python train.py --n_layer=13 --d_model=128 --n_experts=128 --experts_per_token=4 --d_expert=64 --d_shared_expert=64 --activation="cubed_relu" --moe_layers=[0, 1, 2, 3, 4, 5, 6, 7, 8, 9, 10, 11, 12] --router_score="softmax" --normalize_top_k=true --routed_scale=1.0 --balance_loss=0.0166 --balance_bias=false --init_std_router=0.0253 --lr_router=0.000543 --vocab_size=8681 --norm="rmsnorm" --norm_eps=1e-06 --tie_embeddings=false --optimizer="adamw" --lr=0.00277 --beta1=0.9 --beta2=0.95 --grad_clip=0.5 --batch_tokens=65536 --seq_len=1024 --train_tokens=490000000 --steps=7477 --dataset="wikipedia_en"
Below are experts of layer 5 (counted from 0) of a mixture-of-experts language model. Rows are named router (the router's row for the expert), down (a neuron's output weights, with its number) and show model dimensions 0-127. Each number is 128 + 24 x the weight over its row's rms, rounded and kept within 0 to 255. Numbers have three digits each.
After each expert's rows: "comes before" lists some tokens at least twice as common just after its tokens as in all text. This comes from a sample of Wikipedia text that the model never trained on. Tokens count by the router's weight.

# expert 13
router:175133158094127067094106121133104140151118140171119122127115153100125125096100145121131134153153137098085095098140136170124101090138101085123154116149143084152163143144152126142130129142110078129130163137121099141143134113175081115142106132131181155131108134168139110153087135131160146129125091169165150105162127146155125082145094159134147149136129126106130102131122117132107149161128
down1:129137134141168202124138118113130199120155152142114162142139085132141110176155135138143128108130137137111111132156156138181151141110140113146093147149123156118132134118091130155104122127089125101143127132161121140141126133123190120126126109127154122175134163118106146097130128127139113128099124092086113135161160109103110144112139155140158174120101131145089139161173157083116129073128
comes before: "9", "8", "7", "5", "6", " life"

# expert 23
router:098169137089103154104151129120081134135115118107112118148160093118152132122113123161116170116152107133145148129153141132137118105133139148126179124106096158098134148129111115087173115126140140141091099143087114123111143139112060116166152152100113159136109138123118137145189138119174105132159147137109161172127132095127142102136098159112144120150177129135165150151167159128075123131130
down0:139136106097178141065133096092121105072138133107121126154138115152168122131129088110132142097133170144134143107147141094135122084116128132133099102139107124124165140146120128105177151080105118147135097171134125087117150137155152130151084124161162173118098097143141153103155175127101126095143136072118125123145154147130123126110114129107142116120150112131174139176111122147106118115111
comes before: "1", "2", "3", "4", " |\n", "5"

# expert 30
router:099098131109159114141128115131086131127106132081134174105131125086119092118168119132088123108164137126166130142123131104119143132097094106108135107177119084154097099101147140146152100145141148125107082143164112100089176146135115136096147167126110119141167149094172139128114109156158101150153112118115105090127133130134141110125138143133112068103132100114151099092137172161124108110140
down0:132143093119113077155140136122117156116132116131130080132120131138119126182076152124140096148158138145160129100111113165091181118133134117132119163157124102137136159135110123144077105114110117156115187092135106113157077136144120087141133145146131100144149141084143141140129128141117179134110148151134134133124143139102145170169118116098154160142067103145153084147136130155097120109140
comes before: " ", " was", " he", " the", " \"", " is"

# expert 104
router:102150147127138094118132104112117127149096120160147133141127161098163141130148121100124131153112102107074158130124100127170130134124141159129139182120126133063104168065113121125128164088148073104147168117094088134116121125156169117118131152165140100119148123115143119159078153119119140131129123126122146149091105133115095115136150100116169150130160158133149175132105159153096133130129
down0:105091128099069125129116140087130124111145129125125121103125158148133154120118135134127141091132101153125119146130145156166141066117112139158120136132108146111100129168149130098124100165100153059089119055140088112101141124127144093130150159093129134121127136134159172103120082125119110103115123127126122157159116108110126085133156107163131106134094135140079121141131112085175119117117
comes before: " of", "ing", "s", " was", " is", " to"

# expert 49
router:125121147138107098122173150130155111088112148133129162095115098120155108151117089138102157125158122154112136096140093096107092130154157119155170102134128122154128146112135116099178138130149128095137151164150098163149136142089141131136128116101141154105111105090113076109167139164098104160161154160143149148161105110141095099130175114137088134137108103126093120082118092141100111134115
down0:140163107140140080086136145163129131121116118153105172164109131157090109156150102135100140102120123139125158133139132143134157103148156145150156107081145168132098142118136132158140165147123096124147111158104176151164108139142088111098148127114136132116108158132133161183116171099111147179148133073138166132165093126125146164146118128121104165138150117125147092154151157106150120134117
comes before: " the", "|", "1", "2", " his", " these"

# expert 21
router:074154094121141150167125135142171139105142158144094115112156158117105148140113137161118165129144157123144158083110104135158131134103103160129176114173126100105121118119133124102148151136165119102162134105076129134090139147105137142159171086132134113122155141161149091131155136157145114145075106134111149161151123147124092170126097191142131169145145106129144102122130140126116118129111
down0:147122130117142141116140133151142129121138107110133137154129099157139102158093105143130148117161143158146147115164143127119169118111103113147139150109091171153082137133135149136062149123120101108121167131099126158117123135119112072137135103176122085079109160126098153150087116134133101109113120165079147120143121112157135126111119099114150146139108105119111155126064146150097097092189
comes before: "0", "9", "1", "8", "7", "2"

# expert 7
router:120163108109144135160144092121122154128097101100148130115111119116117077152142173113134142097116102148174115175131177109152129124112159150130135112152131132166128080117162097118189157160149141096106159094144127118127141130132154111141179154133153075141113113124157134128152088156123081136128128126157135144103112111123139135173141138114108091152105090148123107119163166134135093117111
down0:125129139135139160172132101124138088108147111130168090125155130110184140141134128139158163170115160138130166084222124126157154188118167114102110094137118141194144109122129148108129108157162123113139136115160107134135140099091157144104160130119128110112095131131141124111137128105152099127118094090141150124125106145116141126118084114152132096121145101116107126111160137097130144142118
comes before: " ", " was", " is", "on", "p", " addition"

# expert 44
router:115105088118096167121097115139148146146119130106154126108131138178134179132118096132110138121131090110132141153114134143167135124112172094139141087157106128106102154164137156132168087138100109125097096089158119124176119152131092138081133126117123131110130167125172158130088145095140183139152136103171143115147124135126155112159114136138099092106145136118108155139102168093111160147119
down0:173165088105094133181142135108124136082120117121109061091164144106128143148126117128147127124132151121113110146098115113105144132106143134089117132125157135132147109105167100095108121146140126140164144143128056167114086140127140100080125159107112143146131131139131107129150093181129137170118105115133167102122129130113150144139185142129109130130095103116092103087125153125095148148140
comes before: " The", "==", " He", "The", " In", "==="

# expert 60
router:146106120170102131126120105152121120125092104122137121121111138141116141086099177106102135106160134117106134157142106131111082070124111133084111134138158113132111124111115164125093110125115114093142090141107166175109104108113160124115111075139131111127111128123141088137134161120156113085098116131139100105145133098094148126112118123163103193153115084140166141133151071115159112141090
down0:162152175112101151148124128102084157115114109151121120144140143165147134162130157131120154100141133132082114159180125178114097134132131172151138150140109143130136100147146165129145126112117129114136090132153141109201095123146147161100149146155112079119157111129113154133113099159164135148126151114167153148109147150156179171173121119134134089099120117132131138108115169134118098118135
comes before: " |", ",", ")", ";", " |\n", "\n"

# expert 16
router:113131136139174135153122142133130126124093179148153125165126105135176094188163160164150112135127093090100106134097115157093151130072121112137164164138147113142100153131138120108087184164130163109124161122135129145127133147103158123104110140122160066084135124113142148123126157142127119073110140141154128167126103121149109126117137139122131127132099109138105124150121183125101118116109
down0:140143127123138108126111134114063118145153101099155136156132143159148116125107158118131129147141137112113154129171119132131135156165161115105095147156129135164176120106105113149075098095109104095145127151119135153140112086148091095101116113150188109134146156120123166119116149145137165126129103139109133099108145158069112126105095161147120123095151106150118149118115143082189137136091
comes before: " of", ",", ".", " in", " and", ".\n\n"

# expert 121
router:134118131151097099093124095118099174130090139182107165125107122077128162113127113151130115151083154140105121124140101130105108156127102136139118123129109094151156085100118112159138147146109109171126102097140156099190146122110115164151123162118129151153125143157139118132145105127116164146117144086111142160129157171095112095110112121141099107164120090131128165155132142080124091149118
down1:135103147116151177062111163143156161094117134109120119142092122131124084125172126135169174148144139080100117110122166134117173146103108126109126138117169162132125103132119113139133158124152117181132089124118092095149178126158130145169112129139120149096099166131108107110127151144148115137162145124155130100119104121146135129065116137103133159107136095084134138145141151111125137142110
comes before: "1", "2", "3", "9", "4", "6"

# expert 122
router:121124111127109162108084141139104169127111122164155125162099079159141097147100146097133160149153176098140105114131165118110109113111102117120168104080159154133107160130124149106124179139153135074143158122122129119114112104121153117106142133138097139117160105134124120124128146102110072139113141141129109147162153117116145083073152133149095118140110131085115131085104106138092089141118
down1:148073126104128160151121126146135117155116155132132116149158103088147138156125130133138154127137157128151149085133120125148161154124101166134112145098138104130114078111114122133088122162147102168146178152164161156170154185134158098149136151144145093167131159115121139114143186102145136127104178130134113124148148120109154136174103114117118088119092125112142121115105158122086125094135
comes before: ",", " of", " (", " and", "\n", "\""

# expert 106
router:135088116119135122142094137158068101137156128108119141135093120125141076156127141128164110176137158156106153120093108154141132120126095087116103132069114149100117154147134144089120138107132081110127158137105142128137096138118144119088155110117147117106107137135120142180147140119191142078088120135114156133143158136180118090159144114130107115128115147111128103133124164093143087138150
down0:128147125145135123107104105145122150126195100128134117139123158126135103168124104084149104087092085103086116148202172129139157103144106162157083130110101131109172129119142118138129106129135120147156106159120148124113129108122159098128094176127126133087127120121159128142123106137160123117123115099112125120114134102112118180186165113096104144100122091093163102128144133113147125139142
comes before: ",", " of", " and", " in", " to", " ("

# expert 99
router:146173157103136122151116141124164150117113150138122146155091129118134119139156142083122133097176156159081122129142104152124148116090141133109151135119110148077136185135133128131102126107129154147174124124167132115076142141152112139116131110108139112083173127125105123156178127121146089121126176130115139175123135155098086143131153102159158143172132093100091134143136108105115107102156
down0:101096130125089109110138127130139080127129150149099148153141145152108132145095132118126145168125095100183153139105126080127174134165074116093148128147109087158141143125135131145147100143146150126136130115148153170134139119075137137099140116153156137151135149151114116101091121123100137156114136142131087086139160134126177102103140106091118159092111138115166108129121115083110178168119
comes before: " of", ":", " in", ".\n\n", " was", " to"

# expert 55
router:147120115134093133142121112078127128159135163142115136126086110108160149186115146105118145126164144149116101156140135113160104132148121121132150163144072104081110156128120111154135169113120105115088096126168072158122126106131117097134155094140085095116154139110115100153113139132113120112084180158132147135115125100101085113107140139115109117130139116135157147172157152097092126086132
down0:147125179129133153138159134106161167114129126177132101136114104131126125094110157152127096137132174089137138088120159077129135116125114134112149090121129139104092121161127117112168131133156174151138137165122103126078123154170105119143177150131112130118094113128123149090117103184128133101105138112129092106087130123166158100123102140149144145101104101126092147116146110093160172147133
comes before: " of", ",", " and", ".\n\n", " in", "ing"

# expert 15
router:128165108112134117158099101149142105105160112149095091151098145108087158122139150160103164144139149144116145116097111140152154096130122119139165182126124132131108155106126161144126148138155114130127152158092097166110133126118161133155147121201163124105134076124176104136142131078128121129087108116079113128171122130158133125115131144112129163152112071138119117115128173124150133118149
down1:133106113136117134151122157121158141136106108103124107160132105098139110133128115181053148068130146109099124139150122127142115144092114102089088118158159109132104105131129135140151142129118134098108137171096126117127111132158137096131049113116141116124093162114140134134144121129114149109129159095126102128170106068162149159123129151149183154125103132137133167160153165132163129127141
comes before: " |", "–", ",", ")\n", ")", ";"

# expert 10
router:150164119112141146123121124104129148133124153125165102143152118154106164146105133143083121155113131160145158114148108131152123113096088181150119162114088110180088093137162155102117138134134180131159097127130135140105146138143166109175138096162117151155140111124092144147147130098134100125123133168103125123112093144135132117098079140128141123151166165171106173154142155104150167112122
down0:137127107163110123142147130146119100107111124130137116156110109155128133107123084148149140150166128118109137143134171091091138125111180156158093168106150125156154118129179128110086133142141149140123147109119151187115133070137127099136130144140098122154084102147138150145132116120111140159145070079137113105128102148142117152126073165122136146134126135108116146132141170099174072125151
comes before: "0", "1", "9", "8", "th", "7"

# expert 71
router:117124127131121156150119091134104119164146100078165149149136159152118130126120142121123145104088113151095118116185141133142135139124130174125134130106109082136158120119117140130139098112164153110114122108147160110138123132149112097168126121082151119148082165119144110130112106197077089124111082087114136146132149097131102139131147114100114103159077141123149130131174115149180101151142
down0:125148190107134123147142128117105101079099148148121167132155145179093152208138121169168126163119161128085143119120131120122154110152107092152133188091125094122139151114106147150153151142136136139119148151121138145129115170109142094155157126124113144116080157143152124105143091145140122122156114142145135150103136112114116095107088123146159112137096137101131100143115133130082121114125
comes before: "%", "1", "3", "4", "5", " |\n"

# expert 112
router:105094131118115100109126141119127112143102155105139155131174112094101103172092097147112157121143159143167121141122087169103136136139118105138147109138125100170101083132160146125078116144097137111121077124151091157149113118120153138124112096127154166075143130157118087134146094132117134166140078093129137095135132141158146132100113145141139138114122106105124089085084101105103145111135
down0:123120111140158132144098143125143125105137150083167151134097086094139146126109163128087139147181130148138154128126142151158092139137101102109129143132145116087117142092120081112115106100141140126162070101083146078099159169113125130122102117136141134107135145139137156114157123126123135111167130155119097141138085111104153119130106145162136145163094112161124110089142151166181124173141
comes before: " the", " a", " his", " their", " its", " this"

# expert 78
router:135122096126165109094119092131098098123114117164114133125119167087137114171127156107108127108128148121094095151036138131159135091089086132133149174132140116134131151116163095114087133127143152109128100135152123095094101096134119165048136122105097113130071136125117172118147146096143139142111106124147112157132145119130106098160112117104127131111128140112136127153116141131119141138129
down0:148125142147106123136117097135131139119126158137156154136095089135151126180145121129117135151092095154138151077132123110115156156126167117133140098134112151056120157131178106144160114144095118108117161087175083129134123150137147119111105117154147114105134140159091116142117110116121096198117096110151145126101104106119143145129135151069140098142151124100136135133101150078134092136142
comes before: ",", " |", " (", "\n", "'s", " and"

# expert 56
router:165162126145110105163131107145115174166100128106133119111145160138138155105149126136139128140166142083118183148129120117144127090102103087122131111116119133103159145137113123137157163146104136145164084108111118113103143124075128139137135158161106128113105150104147135158161140106107088143096136091099107153106122123149144093099082184082139094099143115147129112085104167110121114133101
down1:123112133175111154152107182124113113090131113091088093153105140165120126121114122122180144083123165121126102125140110167134120130098120132096099145149130120083128139121100149190135154127139145141104180121182113092094144125136131136154086149122100142123140112116120110124086135090165146133148188154127110123147125086160109140138106119156141121125144140164150131166172118130125137110127
comes before: "1", "2", " |\n", " |", "3", "4"